config.toml
n_layer = 8
d_model = 160
n_experts = 24
experts_per_token = 1
d_expert = 352
d_shared_expert = 0
activation = "geglu"
moe_layers = [0, 1, 2, 3, 4, 5, 6, 7]
router_score = "softmax"
normalize_top_k = false
routed_scale = 11.0
balance_loss = 0.00235
balance_bias = true
router_cosine_scale = 20.0
init_std_router = 0.012
lr_router = 0.00268
vocab_size = 8192
norm = "rmsnorm"
norm_eps = 1e-06
tie_embeddings = false
optimizer = "muon"
lr = 0.00779
beta1 = 0.93
grad_clip = 2.0
batch_tokens = 131072
seq_len = 768
train_tokens = 455600000
steps = 3476
dataset = "wikipedia_en"
Below are experts of layer 4 (counted from 0) of a mixture-of-experts language model. Rows are named down (a neuron's output weights, with its number) and show model dimensions 0-159. Each number is 50 + 12 x the weight over its row's rms, rounded and kept within 0 to 99.
Before each expert's rows: "comes before" lists some tokens at least twice as common just after its tokens as in all text. This comes from a sample of Wikipedia text that the model never trained on. Tokens count by the router's weight.

# expert 18
comes before: "-", "|", "==", " The", "===", "The"
down0:50 44 44 52 41 59 46 44 36 46 54 29 51 59 36 38 61 38 61 39 61 62 61 63 41 47 51 33 40 48 35 50 65 58 73 35 45 55 38 42 30 39 45 43 46 42 57 34 46 50 62 51 68 71 52 29 57 53 47 67 61 32 19 49 42 42 31 58 50 59 52 63 22 72 74 52 31 52 32 38 48 56 53 65 53 45 43 54 54 46 54 45 38 40 33 32 62 49 49 47 60 56 52 69 69 57 42 56 45 33 68 46 41 49 32 52 68 44 48 55 68 43 56 73 49 63 38 47 57 51 32 55 59 19 58 67 34 17 49 53 52 39 44 60 59 45 39 54 51 58 50 23 49 64 62 72 72 46 48 44
down1:57 61 57 35 41 43 63 48 51 42 52 57 82 54 52 38 41 34 47 57 47 41 53 60 46 60 38 75 59 58 66 39 47 52 50 53 50 61 44 40 14 66 59 40 65 55 38 56 54 49 50 37 24 44 53 71 50 64 45 64 50 59 42 45 51 70 51 52 44 42 39 54 20 52 46 52 44 35 57 54 54 52 49 73 50 59 40 54 41 53 67 46 57 36 60 61 51 45 37 29 59 49 63 46 54 49 38 58 42 51 44 62 48 58 63 43 41 41 49 59 52 53 45 52 50 48 39 66 48 60 63 43 53 47 83 58 47 57 22 53 54 48 39 44 52 46 56 34 40 68 66 60 36 37 00 54 55 58 33 52
down2:46 31 54 43 52 42 44 41 62 37 40 59 50 34 31 57 56 31 46 40 54 32 50 41 43 48 61 57 42 43 45 67 51 44 47 41 52 54 46 46 48 42 55 54 37 25 70 69 42 43 48 15 53 43 54 62 38 40 30 49 66 57 36 57 47 57 49 67 57 59 59 44 50 71 49 67 46 58 58 26 45 56 60 48 56 49 38 55 36 54 40 38 43 80 52 75 70 29 52 55 50 43 67 58 25 56 49 59 63 29 70 51 52 19 59 41 46 56 68 56 58 48 63 50 47 55 46 52 40 39 59 65 42 71 59 30 66 55 40 44 59 53 54 21 54 39 60 72 38 52 52 58 35 31 58 22 49 29 55 52
down3:54 62 54 37 51 42 48 35 75 55 58 24 42 45 51 55 46 37 36 45 44 57 79 43 50 62 57 50 56 68 61 61 44 24 33 46 65 40 45 44 31 37 40 40 41 31 76 48 74 54 37 48 30 43 58 60 67 47 45 61 48 66 46 64 58 58 54 33 43 41 47 74 42 68 39 51 48 46 42 56 64 59 49 59 38 63 57 70 56 53 34 29 37 64 64 57 47 24 49 18 38 65 41 58 38 43 41 50 32 66 51 62 62 51 54 58 41 42 60 51 62 47 51 56 45 45 55 28 51 44 68 69 39 50 57 47 47 39 44 41 45 44 51 30 40 38 26 59 44 33 47 53 41 61 29 21 55 44 38 51
down4:52 48 57 67 37 51 49 48 36 58 37 46 69 36 49 30 56 29 47 46 41 64 46 50 51 55 61 29 47 59 56 56 50 59 38 64 40 57 79 29 47 48 48 49 58 61 48 46 59 47 40 53 44 37 52 50 66 64 55 41 51 61 50 39 40 56 32 65 47 62 59 45 35 31 47 53 60 32 44 65 63 37 66 60 52 36 30 38 41 42 56 44 42 62 58 73 35 66 25 45 54 60 52 45 33 34 45 60 54 75 66 37 76 42 48 38 49 55 30 29 63 48 67 66 47 50 52 22 52 54 68 39 50 42 36 56 48 49 45 63 29 40 66 43 22 58 59 50 38 47 45 84 38 57 37 40 70 46 41 67
down5:62 60 49 59 35 23 52 53 59 35 60 55 47 49 48 51 45 42 59 69 37 40 58 56 48 46 46 42 31 62 51 48 48 60 50 46 45 33 50 66 34 66 56 69 64 27 52 38 48 50 53 63 54 53 53 55 54 57 37 62 39 37 68 69 56 34 49 54 42 37 32 51 49 46 54 48 85 49 35 52 72 37 37 35 51 18 65 65 30 46 77 59 39 47 68 44 42 51 41 34 43 52 61 41 39 30 39 41 58 75 30 42 29 59 25 34 56 52 26 36 57 54 44 53 51 37 39 62 40 56 62 50 53 60 29 33 61 54 67 37 40 41 53 46 63 69 49 40 50 41 68 64 49 52 38 70 44 43 49 54

# expert 8
comes before: ":", "==\n", "\n", "==\n\n", " ==\n", " career"
down0:47 59 42 52 61 64 67 52 51 56 33 43 55 31 38 38 59 49 69 50 52 70 38 72 50 52 56 37 53 66 78 48 45 54 53 59 43 58 50 36 66 46 36 58 50 36 49 38 51 45 50 30 48 69 50 72 43 59 51 72 37 70 53 60 59 54 47 67 43 68 66 46 51 57 54 55 49 53 37 56 46 48 68 54 41 96 39 66 60 36 54 23 39 47 51 58 34 53 58 69 48 56 47 44 42 27 45 45 25 42 51 42 61 61 49 44 49 48 51 25 59 49 57 59 46 65 38 33 57 42 40 58 34 42 44 48 63 56 42 31 61 52 46 59 26 34 55 34 40 53 58 42 30 44 39 55 84 35 61 62
down1:39 66 58 64 62 63 60 46 54 42 53 63 48 52 53 42 43 60 56 60 33 35 54 50 50 68 47 59 43 61 51 39 36 40 50 48 50 36 40 51 40 50 54 61 41 52 35 65 66 53 09 37 57 49 60 81 58 46 49 54 62 38 41 58 45 42 71 53 47 22 40 62 47 45 34 56 48 33 73 27 53 59 60 45 54 57 47 55 50 50 42 66 67 81 54 38 51 28 26 65 66 61 46 75 50 52 59 49 51 47 26 56 37 59 51 67 45 51 48 81 29 54 46 46 29 62 59 37 58 49 37 40 46 42 61 47 61 57 39 46 30 41 52 58 51 35 19 54 62 47 45 53 61 52 54 54 65 33 57 72
down2:57 44 56 19 58 58 58 60 59 60 55 70 26 52 63 64 57 55 35 54 35 46 36 73 47 65 42 38 46 29 44 37 48 54 40 42 58 65 47 41 74 28 49 59 45 38 67 47 26 54 38 48 58 49 72 43 38 58 63 50 51 44 53 52 57 43 60 65 47 51 36 46 44 40 54 37 54 65 53 56 53 41 40 35 37 39 60 56 60 53 52 59 45 46 38 90 40 45 44 53 52 58 62 44 53 46 55 47 43 50 38 87 54 46 52 41 45 59 58 39 34 62 22 56 56 49 75 56 31 71 75 50 40 66 55 73 50 37 35 35 59 34 59 68 56 70 49 52 39 50 52 39 69 48 60 36 52 49 49 67
down3:47 66 53 45 62 45 48 40 35 53 25 38 40 46 37 37 68 45 62 28 43 31 70 45 54 43 56 50 26 56 29 45 64 56 52 72 13 36 34 47 39 60 43 37 76 77 46 60 46 33 44 60 34 53 48 61 52 50 50 36 70 42 59 40 34 51 57 59 36 41 80 56 44 73 32 59 71 42 57 48 52 51 63 54 46 39 40 53 64 43 37 30 44 45 42 44 47 71 52 57 59 38 57 70 55 57 34 51 53 38 36 44 41 46 30 37 55 38 51 33 47 38 51 49 54 56 43 41 55 59 65 37 44 37 45 52 70 63 44 60 58 78 42 47 47 44 56 59 59 58 46 53 41 51 81 57 35 52 42 48
down4:45 47 33 38 62 59 68 63 39 55 51 58 29 57 61 52 42 23 48 44 53 31 54 58 40 56 39 47 57 58 47 43 51 43 41 44 33 50 46 47 57 52 56 46 60 45 46 45 83 48 34 56 19 49 43 50 68 60 61 42 56 53 42 62 39 55 69 36 36 67 67 58 53 31 79 20 53 18 69 44 55 46 44 24 64 55 41 61 49 45 30 58 61 52 54 50 43 35 59 45 40 42 23 65 58 31 48 38 39 59 72 35 47 45 41 47 42 35 66 66 53 41 55 39 54 38 54 56 44 52 64 49 41 59 40 61 44 74 55 62 49 50 33 36 39 41 37 58 55 64 42 41 68 43 34 69 60 33 44 47
down5:39 47 61 56 67 70 48 50 45 64 65 64 65 58 36 44 54 65 54 45 64 38 43 53 47 47 39 44 28 65 61 56 47 47 71 52 18 53 19 73 36 51 62 55 52 53 58 60 57 44 68 56 54 48 48 38 46 72 47 44 51 62 60 62 39 59 57 48 56 41 49 35 49 38 75 32 55 30 43 45 59 47 30 55 59 39 42 56 43 50 52 57 27 49 68 54 39 62 43 53 60 78 40 67 57 44 27 41 32 48 44 63 55 54 45 45 30 40 39 48 49 29 60 38 71 25 81 50 59 46 41 56 58 42 54 58 38 58 55 68 50 65 45 36 57 70 60 35 59 42 64 35 53 37 54 59 58 35 56 69

# expert 11
comes before: "1", "2", "3", "4", "5", "6"
down0:27 67 67 36 50 47 49 23 31 67 51 59 54 37 46 74 25 25 51 49 39 53 51 61 39 60 36 31 55 54 53 49 48 57 59 48 46 36 38 38 62 65 42 53 53 44 47 49 67 59 67 36 39 42 49 64 40 72 66 39 53 45 56 35 53 24 45 49 52 60 47 61 39 34 47 34 37 47 57 51 50 39 47 53 40 63 51 67 43 28 31 49 55 54 60 60 40 48 37 29 60 54 57 65 49 38 71 50 36 53 37 49 76 44 56 60 44 37 60 70 48 53 80 60 40 48 44 33 68 48 62 62 66 53 67 65 54 60 42 58 43 61 42 53 60 44 48 59 46 72 28 58 27 37 43 67 49 73 56 61
down1:55 60 69 44 53 58 59 46 57 67 38 60 55 53 41 67 43 37 63 49 40 18 43 65 58 38 58 36 46 46 53 67 68 58 31 51 41 66 71 46 52 41 47 48 40 58 53 53 59 53 40 57 30 24 58 62 65 43 45 54 32 48 54 24 48 59 35 19 39 64 41 60 47 38 55 52 57 49 72 41 77 57 41 37 54 47 42 45 55 54 69 61 54 37 51 29 59 51 48 34 60 64 46 42 58 46 71 50 49 52 66 38 35 66 69 54 54 47 41 41 34 52 52 33 55 28 49 52 53 31 44 36 43 88 50 49 78 35 42 69 44 71 62 48 42 44 49 54 59 57 35 43 64 34 45 47 36 39 38 58
down2:28 59 58 52 47 60 55 38 70 68 59 58 52 48 65 69 39 75 45 46 48 39 70 28 39 48 46 73 53 73 50 72 50 49 37 30 40 42 50 54 55 34 48 51 57 52 63 33 67 48 54 64 39 49 55 62 75 57 31 47 55 68 56 26 56 68 61 35 46 61 53 44 60 44 45 43 40 77 80 44 54 54 39 86 65 60 46 50 56 44 46 61 48 48 58 42 43 48 52 34 62 78 43 43 62 77 49 53 43 46 55 56 59 60 57 54 69 47 38 55 69 40 40 35 73 56 58 50 40 41 51 53 58 65 61 49 32 58 48 53 62 58 65 59 34 43 52 55 41 59 48 77 46 48 56 45 53 36 63 58
down3:52 61 46 80 27 52 67 63 68 51 55 33 48 45 37 45 47 41 41 57 61 53 69 45 56 42 43 40 45 64 64 58 47 56 44 39 49 66 41 34 74 60 55 33 43 81 42 49 39 50 56 53 48 33 33 52 55 42 26 43 58 57 75 26 32 49 50 53 54 62 59 31 65 60 45 44 59 34 30 58 32 38 38 51 41 38 48 45 48 36 65 53 57 58 62 58 74 46 33 28 47 51 32 41 45 44 69 61 48 57 37 46 54 44 44 27 55 26 48 56 59 26 31 45 50 41 45 63 56 55 43 54 34 53 46 56 39 71 35 72 49 74 54 68 47 26 40 51 50 53 40 54 31 57 65 48 38 54 53 51
down4:59 60 44 58 70 59 39 58 69 52 59 41 32 37 29 24 55 71 36 50 43 44 40 51 66 48 68 51 75 41 61 55 28 67 70 53 48 50 62 69 46 43 45 39 29 55 49 44 27 47 50 52 42 58 52 37 50 38 49 41 60 43 48 62 51 37 46 59 39 41 40 56 63 33 67 31 39 59 50 60 19 57 43 66 56 41 40 56 42 55 47 57 65 48 60 57 64 67 14 49 65 37 52 51 43 41 50 66 71 58 45 38 44 34 46 44 52 65 73 33 51 48 60 62 55 35 70 38 75 42 59 48 51 61 48 76 36 30 63 42 44 33 40 38 57 32 49 49 50 45 60 56 50 48 71 43 45 54 56 46
down5:65 33 67 43 66 29 55 49 58 66 38 58 58 55 28 51 41 60 51 52 28 61 51 54 52 73 69 43 54 71 57 49 51 38 47 69 38 61 60 54 53 65 57 39 60 62 34 39 69 40 58 41 58 36 46 66 62 59 54 52 48 54 55 33 57 60 32 54 37 48 48 70 60 39 66 56 36 64 44 46 64 45 61 43 27 57 55 48 48 45 46 58 57 50 34 63 46 62 45 46 53 36 63 19 34 60 41 44 63 50 47 55 35 48 56 39 37 62 41 23 51 40 05 40 40 52 54 75 47 54 31 50 40 40 66 44 37 59 59 48 48 55 43 42 47 47 35 73 49 61 40 43 49 69 26 79 49 53 48 58

# expert 21
comes before: " |", " |\n", " (", ";", " is", " –"
down0:49 67 52 54 59 43 51 40 43 45 56 54 71 61 46 65 41 27 40 62 56 41 53 37 37 48 46 58 58 44 10 38 39 36 61 60 55 60 28 52 47 43 26 59 79 33 24 59 48 74 67 40 48 42 78 48 43 44 51 59 38 46 29 72 49 52 57 48 40 62 32 56 59 54 54 61 47 58 62 38 42 29 48 36 48 61 47 50 50 32 55 40 52 49 66 62 53 27 45 57 54 55 51 52 57 51 39 47 53 52 49 48 41 36 60 60 62 41 53 47 65 36 42 48 58 49 35 69 26 57 43 61 56 41 58 48 36 63 59 49 46 38 66 73 71 52 52 48 39 56 54 44 57 79 13 55 53 68 51 56
down1:52 47 43 47 62 36 71 60 38 57 48 52 49 36 54 68 34 59 60 67 50 36 40 40 28 34 53 51 50 45 50 50 22 72 49 37 36 46 37 55 47 56 48 61 58 41 58 47 35 76 53 55 64 47 58 59 54 22 56 57 79 53 44 46 28 50 55 36 51 20 40 58 51 34 52 33 60 40 54 69 34 64 38 50 59 65 64 51 54 63 19 49 50 58 58 41 43 46 58 60 63 53 61 37 55 45 55 45 42 39 55 33 77 50 61 50 26 52 55 54 67 60 65 53 48 46 59 48 65 51 44 47 53 41 56 47 62 23 11 69 55 58 31 41 55 65 49 44 47 47 38 59 40 48 47 71 59 35 62 40
down2:52 45 67 42 47 46 56 34 58 33 77 71 52 33 50 61 54 42 26 29 56 62 41 58 48 55 57 45 48 44 45 37 77 28 57 53 21 72 37 47 45 43 49 30 55 61 33 63 25 46 36 70 58 43 44 29 41 28 30 59 46 63 48 12 64 36 63 61 64 39 60 48 58 33 47 47 56 56 49 53 51 52 51 52 56 54 32 44 60 57 56 37 45 55 61 45 61 40 44 47 57 47 35 62 47 35 61 44 47 40 28 47 54 72 33 37 70 61 58 40 46 60 35 71 53 44 59 37 46 57 56 50 67 51 43 55 44 48 40 45 65 39 55 33 70 42 46 42 57 38 75 38 47 57 49 32 59 51 42 65
down3:49 38 40 54 78 47 60 56 69 28 73 69 48 40 63 49 70 58 64 42 27 48 53 41 45 70 46 77 66 59 29 65 56 63 47 50 50 53 58 43 51 49 30 51 48 50 54 50 62 44 57 71 50 53 57 34 71 80 56 47 51 35 49 45 33 60 56 58 51 56 44 29 70 42 42 35 51 67 31 64 40 22 42 51 37 59 43 47 37 37 34 42 59 67 67 51 48 33 66 52 55 54 58 56 42 43 41 57 41 64 47 39 60 47 44 53 50 52 47 50 57 55 48 74 53 45 56 36 72 57 60 48 40 78 42 48 57 48 55 21 38 66 45 48 40 69 43 45 44 46 46 57 40 66 33 65 54 73 38 47
down4:36 70 24 52 60 50 57 38 38 58 43 46 34 59 32 34 43 60 41 45 58 62 71 48 26 78 65 54 63 44 58 37 37 74 43 41 40 39 45 49 53 38 53 40 52 40 64 38 65 56 48 46 65 67 62 44 55 48 44 49 37 63 44 57 42 43 23 65 59 46 61 53 39 58 52 69 54 34 47 33 65 33 53 66 41 48 39 58 44 40 44 36 47 40 60 35 61 55 63 61 49 33 38 53 44 55 29 40 70 58 63 36 47 37 21 50 54 45 47 46 15 26 45 53 48 51 59 45 54 64 59 49 42 54 47 51 32 43 41 55 31 37 56 46 30 42 63 38 40 56 66 76 56 50 62 78 57 45 38 57
down5:53 45 70 59 53 49 39 26 64 48 66 67 58 46 56 57 45 38 58 50 49 46 40 50 57 54 38 63 50 47 48 69 72 69 35 43 36 58 51 22 53 35 60 62 58 56 46 55 48 58 44 60 39 64 54 56 30 38 53 43 68 43 45 47 45 54 53 54 38 50 53 52 53 46 52 64 24 56 68 31 47 36 71 47 45 35 24 39 51 52 57 77 49 46 68 42 68 52 38 58 68 56 31 40 67 53 64 38 61 56 53 39 65 47 42 59 47 56 57 69 37 70 34 51 77 34 24 57 47 50 58 37 65 69 48 62 62 76 45 24 42 59 57 45 57 45 74 47 60 57 39 36 56 31 55 40 51 47 45 26

# expert 1
comes before: "1", "2", "3", "4", " |", "5"
down0:53 52 63 42 39 54 48 31 53 30 57 52 51 42 34 42 52 53 50 81 33 49 49 57 67 25 67 56 65 65 51 60 51 44 54 58 52 59 45 52 31 48 70 67 40 57 47 37 19 73 47 59 51 53 59 48 59 54 42 57 27 37 29 37 42 53 46 38 68 47 56 39 52 56 64 34 40 55 44 47 72 70 31 43 44 62 60 39 55 61 55 41 66 50 52 63 60 52 42 61 55 49 61 65 31 44 60 55 61 29 30 62 24 39 32 53 39 65 42 76 58 43 39 58 44 60 48 69 58 54 74 37 44 33 52 61 46 31 61 47 58 47 28 71 54 47 45 54 53 62 32 66 55 51 45 43 63 33 42 35
down1:40 33 63 67 53 41 38 49 45 48 52 51 44 48 31 45 46 18 59 56 44 46 53 45 38 63 54 42 44 23 74 46 54 45 52 54 36 41 61 44 60 28 52 57 54 47 59 47 62 46 30 50 83 31 64 39 36 67 48 40 38 55 43 63 47 51 69 55 50 47 52 37 53 48 53 56 30 49 73 51 58 41 56 53 50 60 35 53 38 35 66 43 52 62 66 46 38 45 32 37 27 29 42 46 52 45 45 30 72 57 39 46 49 41 31 54 37 63 61 65 44 48 50 42 52 68 24 67 69 39 63 49 60 40 58 57 67 47 46 41 30 32 63 64 58 44 36 49 48 47 83 43 52 35 44 36 67 38 73 61
down2:48 41 56 38 58 52 45 47 33 55 48 49 42 41 35 68 61 53 47 57 51 58 54 52 58 52 31 43 42 43 18 50 55 52 47 41 60 48 37 51 52 46 48 72 63 53 57 58 32 46 56 51 33 46 45 55 68 20 61 55 36 55 67 44 59 58 52 41 82 60 59 50 46 39 66 53 52 59 48 54 62 41 53 33 40 51 50 53 39 65 46 45 50 52 54 21 42 50 45 19 62 26 45 48 43 45 45 53 67 51 39 32 46 46 58 58 21 62 60 47 48 28 75 61 76 40 54 51 46 41 45 48 49 70 44 58 61 65 65 44 58 39 37 31 42 78 28 26 20 44 53 56 53 38 50 67 27 56 34 46
down3:54 51 59 44 74 32 37 48 48 77 68 25 53 54 49 39 44 41 63 51 57 50 36 48 50 52 50 37 43 77 55 41 48 65 51 47 49 56 60 62 36 47 60 40 49 66 31 61 58 78 49 54 51 46 77 43 35 66 44 26 48 41 39 53 48 59 24 44 66 52 46 59 53 36 51 57 36 36 34 52 49 71 55 52 39 48 37 51 31 51 59 58 37 43 71 63 58 31 53 36 59 62 67 31 35 47 46 67 60 46 38 66 58 40 37 59 28 37 53 26 68 46 35 48 39 49 50 43 44 37 53 75 48 62 66 20 59 30 68 54 55 43 48 44 57 36 70 55 58 63 60 46 53 58 47 41 67 38 58 61
down4:52 42 53 47 55 54 45 61 42 47 65 66 64 73 53 33 76 44 57 44 63 43 17 50 50 38 46 47 51 45 42 40 48 53 43 29 39 67 48 48 67 49 57 35 37 23 37 36 46 48 66 29 49 38 70 45 38 44 31 39 53 52 32 55 56 59 49 82 61 60 49 68 43 41 67 57 43 60 40 34 35 50 64 44 23 60 25 61 54 48 48 32 49 63 54 51 70 48 52 17 62 53 40 33 44 48 38 44 57 35 40 44 42 49 53 26 82 64 31 58 56 35 39 53 39 49 37 59 46 55 53 50 54 60 40 44 49 54 35 46 58 55 66 51 54 47 47 57 73 46 50 56 42 48 31 46 40 70 62 52
down5:53 60 46 45 48 28 51 57 56 74 35 37 48 44 58 50 46 47 37 63 38 58 46 66 16 44 45 57 54 61 46 47 53 65 64 53 68 78 60 43 54 73 57 66 53 49 37 73 44 73 55 35 46 70 55 57 48 51 55 46 38 36 37 42 48 66 29 54 36 28 40 40 34 22 58 38 38 37 38 59 51 43 42 50 59 49 43 41 34 49 31 30 69 24 42 45 38 33 50 50 50 38 66 63 20 58 48 53 48 77 61 50 45 48 58 49 37 37 42 47 69 60 60 51 53 47 42 57 38 59 35 37 66 54 53 54 39 54 63 49 46 68 31 25 54 22 52 47 55 49 46 51 58 58 48 55 48 36 55 38

# expert 12
comes before: ",", "\n", " of", " (", ".", ".\n\n"
down0:62 53 46 47 69 58 44 43 50 43 32 55 54 67 51 51 42 30 59 41 34 48 63 56 57 46 47 30 64 58 65 52 39 37 42 41 53 35 34 58 17 26 49 50 34 52 48 62 36 53 41 84 65 47 45 44 53 35 39 43 32 34 61 43 38 36 29 47 50 51 30 50 61 60 60 47 64 58 42 41 59 62 43 53 67 53 66 28 64 70 22 49 52 35 48 41 60 55 43 41 68 63 60 57 52 54 40 60 26 39 66 64 47 42 65 56 43 39 56 60 58 60 62 47 53 48 82 37 46 53 33 44 40 60 39 34 49 52 57 50 60 32 43 41 43 48 55 61 68 37 26 75 46 61 52 44 55 22 50 52
down1:68 55 52 56 50 67 49 42 27 29 49 46 52 80 58 79 41 51 78 52 42 49 51 47 34 61 48 56 55 55 48 46 47 63 48 41 56 30 45 47 57 65 40 24 76 56 33 54 47 55 34 45 37 58 60 51 40 68 56 51 53 49 28 61 36 40 39 15 45 63 75 62 67 55 57 56 58 54 65 45 48 72 44 65 68 33 66 56 55 44 45 49 46 51 52 32 36 48 55 47 59 61 35 64 46 68 52 53 64 41 83 42 41 52 34 46 36 56 53 74 45 54 44 59 38 54 45 61 66 45 49 38 60 63 42 38 44 54 60 50 49 57 49 55 57 54 33 44 52 30 74 49 46 54 65 45 45 73 37 34
down2:47 76 38 28 68 45 52 68 22 66 49 39 33 43 46 41 46 28 32 26 43 57 57 59 36 59 57 65 68 60 33 42 56 48 72 62 70 40 59 56 34 47 56 56 60 52 52 49 41 75 35 50 53 45 60 26 53 41 48 48 34 61 46 60 66 55 54 41 34 73 51 60 18 68 43 71 40 55 36 45 37 50 44 48 56 50 59 53 63 38 64 44 45 58 62 39 58 41 47 55 63 48 45 41 48 58 67 61 35 33 67 47 48 57 44 51 54 70 72 72 55 43 41 46 45 58 46 53 41 35 51 45 60 50 42 58 65 44 33 35 33 61 62 38 50 37 69 63 63 39 41 51 38 67 56 43 46 24 48 61
down3:57 54 65 30 55 56 36 61 46 72 68 35 37 62 65 46 59 47 58 53 51 68 43 87 70 70 51 47 40 47 62 44 41 50 41 51 35 57 49 45 51 35 38 41 53 59 42 43 31 50 52 43 50 40 69 68 43 69 45 50 33 57 43 48 39 43 51 56 33 50 44 49 29 80 61 59 44 52 65 57 44 77 57 48 64 50 72 51 68 31 47 39 59 43 44 23 34 47 40 25 48 59 40 38 56 53 44 40 70 24 38 41 46 59 54 73 36 57 62 56 38 46 59 52 73 54 48 46 42 47 60 32 63 49 55 49 46 33 46 60 54 37 61 56 62 49 54 51 52 49 35 49 47 76 15 60 48 38 49 49
down4:52 58 38 51 57 46 48 53 48 50 51 50 57 49 64 48 53 52 68 53 58 60 45 58 57 48 55 71 70 35 72 73 65 51 27 59 39 59 59 48 61 58 59 58 42 45 43 60 41 36 53 85 51 74 51 46 29 49 53 54 55 43 53 56 60 26 48 49 52 29 37 21 51 53 45 59 85 59 37 41 73 32 59 38 50 61 36 63 48 50 50 24 57 58 47 52 51 37 32 36 60 37 59 41 52 53 35 59 46 40 59 54 35 50 59 37 58 59 59 69 43 36 46 59 41 64 58 56 73 68 41 42 64 62 58 18 30 45 50 43 22 58 53 54 39 56 51 64 45 52 34 46 65 41 46 29 51 63 58 64
down5:39 70 44 50 47 45 65 40 46 44 59 54 63 53 64 39 54 48 48 54 48 31 66 80 47 56 26 61 59 65 56 80 53 52 40 40 51 33 55 59 70 39 49 51 48 45 41 60 55 44 66 55 55 40 33 58 54 43 37 63 42 63 55 46 55 40 41 59 49 49 46 50 48 61 48 70 43 36 48 57 51 66 67 62 46 87 47 36 44 43 50 32 45 72 61 55 53 33 40 48 54 63 41 75 61 55 31 49 68 70 67 79 46 61 56 43 44 57 44 55 48 41 55 35 56 57 61 47 58 34 70 38 62 40 43 49 57 58 31 42 39 51 56 50 34 73 42 47 22 29 49 42 44 24 78 63 53 45 69 51